Experts of a small language model.
Experts: 256 experts in each of 7 layers, 32 GeGLU neurons an expert, 8 picks a token, a sigmoid router, a shared expert of 64 neurons.
Below are experts of layer 2 (counted from 0) of a mixture-of-experts language model. Rows are named gate (a neuron's input weights, with its number), up (a neuron's input weights, with its number) and show model dimensions 0-191. Each number is 128 + 32 x the weight over its row's rms, rounded and kept within 0 to 255.
Before each expert's rows: "mostly gets" lists some tokens that are sent to it at least half of the time. This comes from a sample of Wikipedia text that the model never trained on.

# expert 26
mostly gets: "ex", "Ex", "An ", "inter", "Inter", "close "
gate0 [ 89 129 156 152 153 210 168 140  83  76  94  96  94 104 147 132  92 159 132 148 159 179  73 148 162 123 114 108 133  85 184 153 153  93 125 158 164 100 152  97  57 157  71 104  92 112 105 166 152 125 111 135 112  86 144 152  99 144 162 133 156  83  81 182 150 118 101 153 156 147 111 174 142 162 152 170  98  69 151 151 122 126 135 133 153 124  96 125 108 129  93  97 142 116 143 142 173 145 143 117 157  91 102 141 122 197  64 157 115 155 134  86 135  78 170 131 156 126  56 159 135  98 186 148  85 147  88  63 150 116 116 179  67 120 120 162  35 156 140 144 125 107  98 121 136 108 175 104  98 109 107 137 120 154 161 140 125 116 132 168  94 137 180  74 152 177 185 150 103  97  95  91 145 116 159 149 158 127 140 127 168 107 138 121 135 169  79 151  67 127  68 131]
up0 [133 122 116 180 150  83 108 122 119  75 124 122 119 166 155 157  92 137 155 131  76 125 118 135 172 115 114 143 154 112 138 150 110 143  71 150 118 140  83  92  72 172  35 143 163 118 120 123 169 116 104 110 120 128 149 146 109 172  95 176 125 161 100 141 127  96 133 140 173 160 101  67  51 124 166 145 162 145 142  98 152  64 143 107  83 100 170 117 114 161 104 133 170  91 142 172 172 118 131  89 138 133 108 126 125 141 169  94 175 121 130 125 119  59 147 180 137 188 137 134 139  73  84  94 129  83  93 108 133 147 182 113 135  79 150 132 143 124 100 175 214 148 134  85 183  81 173 124 142 114 145 125 150 151  94 129  80 153 179 127  89 117 104 144 113 137 117  55 110 141 201 110 197  95 194 156 129 104 111 172 183 133 193 101 106 126 152  91 133 126 121 150]

# expert 30
mostly gets: "The ", "the ", "An ", "His ", "same ", "a "
gate0 [141  89 122 116 109 122 108 169  51 107  92 136 117 109 163  87 111 117 151  79 172 173 112 130 182 111 174  78 123 135 138 159 132 152 149 142 143 108 131 101  49  76  74 120  88 155 136 104 193 168 178 145 169 111 192 140 122  76 121 133 158 127 161 144 137 130 145 158 146 150 109 127 112  93 119 177 193  37  93 135 142 139 100  84 142 146 134  82 113 135 110 143 132 106 102 109 186 120 122  97 116  66 101 177 131 108 100 134 162 191 136  94 124 151  94 179 156 123  99  71  91 106 136 152  59 105 123 108 101 126  96 137 133  93 111 139 110  60 123 137  82 114 119  92 112 109 194 173 109 140 124 112 155  91  99  95 150  57 127 126 123 153 168  75 102 132 127  70 135 174 106  58 191 147  85 119 168 143 142  98 109 112  89 115  96 132  71 130 121 133 109 125]
up0 [175 114 122 110  95  91 163 131 100  95  97 159 109 135 142 163  72 158 138 115 113 175  93 181 181 189 173  97  96  99 112 179 139 163 124 156 118 119  76  88  91 103  73  54 127 157 156  65 160  85 143 121 110 145 152  93 137  70 128 150 137 174  87 168 125 173 145 116 195  85  96 155 121  90  84 131 154 113  73 112 141 125 130   8 144 160  86 148 103 103 141 136 130 137 124 142 148 143  85 148 149  86  53  93 163 109 118 124 117 124 178 102 135  83 110 128 126 124 118 136  68  89 115 111  86 149 121 130 137 124 144 132 116 132 104 173 121  96 141 145 174  67 149  97 142 140 168 183  97 161 149 128 133 124 132 102 181 143 106  92 123 146 169  59 114 112 112 122 136 193 125  64 153  93 142  90 108 156 145 113  79 111  83 116 155 104  87 100 153 153 121 154]

# expert 18
mostly gets: "of ", "daughter ", "Chief ", "founder ", "Captain ", "commander "
gate0 [136 120 104 142 154 128 136 171  81  91  71 124 191 132 162  96 150 156 142 141 131 144  97 117 140 117 151 130 163 112 155 125 128  81 122 163  59 147  85 108 174 182 114 122 162 151 169 118 142 136 134  91 191  87 133 188  86 138 167  71 111  91 120 153  78 110 107 105  76 152  42 117 137 143 108 145 155 148 161 101 108 174 164 124  58 102 160 119 137 138 149 194 172 133 171 161 169 102 112  97 191 135 153 170 122 133 162 117 158 140 150 173  92 105  98 135 140 183 130 103 123  88 184  78 100  92 157 121 131 108 116 146 115 120 170 125  94  97 115 170 126  94  93  92 106  93 116 182 120 120 118  87 155 167 184 100  54 134 122 156 139 142 183 174 175 109 151 109 114  36 170 107 142 131 113 118 125 139 112 134  94 138 126 177 143 198 127 110 131 173  85 119]
up0 [160 145 164 142 143 127 153 140 179 128 164  79 186  56 124 121 141 137 152 191 143 132 132 103 102 139  84 109 122 109 134 151 111  93  96 192 108 168  40 135 123 113  97  99  69 170 111 122 186 149 122 136  96 184 135 136 134 155 109 148 100 111 111 123 162 106 145 124 163 130 134 147 100 103 103  48 154  52 134  92 172  84 155  70 138 123 114  91 191 118  31 143 181 177  98  92 132  58 105 168 164 165 131 113 169 119 152 117  87 108 151 110 128 148 158 157 184  84 141 125 148 128 118 168 117 111 113 134 138 115 118 112 152 166 127  84 106 149 137 135  68 162 146 155 168 133 162 119 125 110 144 136 106 159 129 157 111 100 147 103 175  57 150 122 151 199 155 109 154 166 136 152 160  66 113 117  99  64 132 130  82 132 120 206 132 121 142 127 141  87 137 130]

# expert 229
mostly gets: "member ", "General ", "President ", "general ", "Liberal ", "members "
gate0 [146 177 162 176 154 117  96 175 168 119 143  95 130 166 151 102 144  88 107 126 183 127 143 111  94 133 125 149 142 129  99  92 123 197 145 131  44  84 113 210 132 143 154  60 117  90 112 131 178 122 118 136 117  63 136 136 117 114  97 115 142 164 143  58  98 134 139 156 155 149 115  77 215 121 175 150 128  99 125  63  80 138 106 134 146  88  85 145 166 149 117 122  93 139 174 147 185 112  51  83 183 122 135 187  92  71 133 138 124 157 153 114 138  97 160 167 141  92 120  98 121 158 119 209  93 128 155 134 111 156 174 164 206 186 135  68 146 113 146 134 152 107  94 118 120 142 160 156 140 134 123  93 172 168 112 161 140 107 168 124 156 170 159 172 149 105  75 133 122  84 110 108 139 156 134 100 128 155 157 111 178  95  93 111 120 133  97 127 129 109 111 126]
up0 [ 98  77  90 101 142 111 166 106  75 113  99 123 138 132 105 128 122 158 148 154  61 115  94 165 152 150 123  89 116 145 159 108 120  23 142 126 151 131 136  78 138 158  89 131 113 152 160 160  59 151 104 143 150 168 119 103 166 150 189 124 102 127 125 195 118  94 104  90 116  96 139 156  55 113  93 142 166 129  95 164 237  97 144 112 107 139 152  91  68  85  98 104 167 161  82 130  94 147 170 176 113 120 130 133 129 193 150 120  63 143  99 113 133 151 112  89 128 168 116 136 143 135 113 127 214 131 111 123 104 144 102 131  73  96  76 174  98 134 123 121 126 125 155 166 114 129 170  97 117 126 140 152 125  79 145 120  87 142 107  90 122  64  66  54  98 129 147 139 120 164  92 146 115  85  95 137 142 145  92 127  78 154 125 145 136 158 208 119 146 127 131 145]

# expert 133
mostly gets: ": ", "): ", "—; ", "Type", "Country", "Their "
gate0 [137 111 185 126 180 144 120 166  73  87 118  84 112 128 124 158 121  89 125 193 157 129  97 116 165 152 143 163 138 124 173 128  77 122 165 129 154 130 140 141 104 112 141  83 119 132 129 122 189 149  95  43 135 107 101  98 137 167 181 158  98  69 138 175 137 145 126 119 124 145 155  55 201 172 129 134 137 140 149 152 132 142 110 117 121 165 101 117 106  90  83 141  39 148  65 161 128 126  82 112 114 116 113 189  67  92 154 117 125  83 111  86 108  33 127 132 132 126  83  96 124 106 145 136 128 137  92 130 159 131 120 120 159  65 161 100 107 110  93  85 150 107 152 122 124 127 119 157 142  82 166 168 139 176 137  98 123 123 129 177 158 157 148 140 101 105  87 182 146 142 151  93 146  84  60 156 125 118 193  85 171 121 104 140 146 198 157 108  70 180 126 105]
up0 [189 153 146 130  88 111 118  72 110 180 139 107 157 138 114 165 193 149 208 130 132 120 145 124 126 155  93  93  91 169  86 174 165  62 106 158 175 134 130 121 108 131 134 172 133  92 106 167 143 111  76 109 140 131 103 112 168  75  85 126 152 173 159 116 130 139 131 103  67  79  93 187 128  79 177 154 122  99 157 134  61 149 129 122 136 102 113 121 122 213 163 105 138  96 182 136 119 143 115 103 158 139 131  97 158 152  31 134 123 117 126 129  77 215 133  99  96  60 118 134  74 127 132 114 139 110 137 158  86 182 191 110  87 142 146 126 124 111 123 109 104 150 117 124 171 121 122 101 127 162 140 115  95 119  92 132  90 121 142  70  70  92 126 101 128 137 182 106 144 144  93 152 106 127 170 163 123 137 130 102 137 177 127 187 122  81 108 134 194  98 175 131]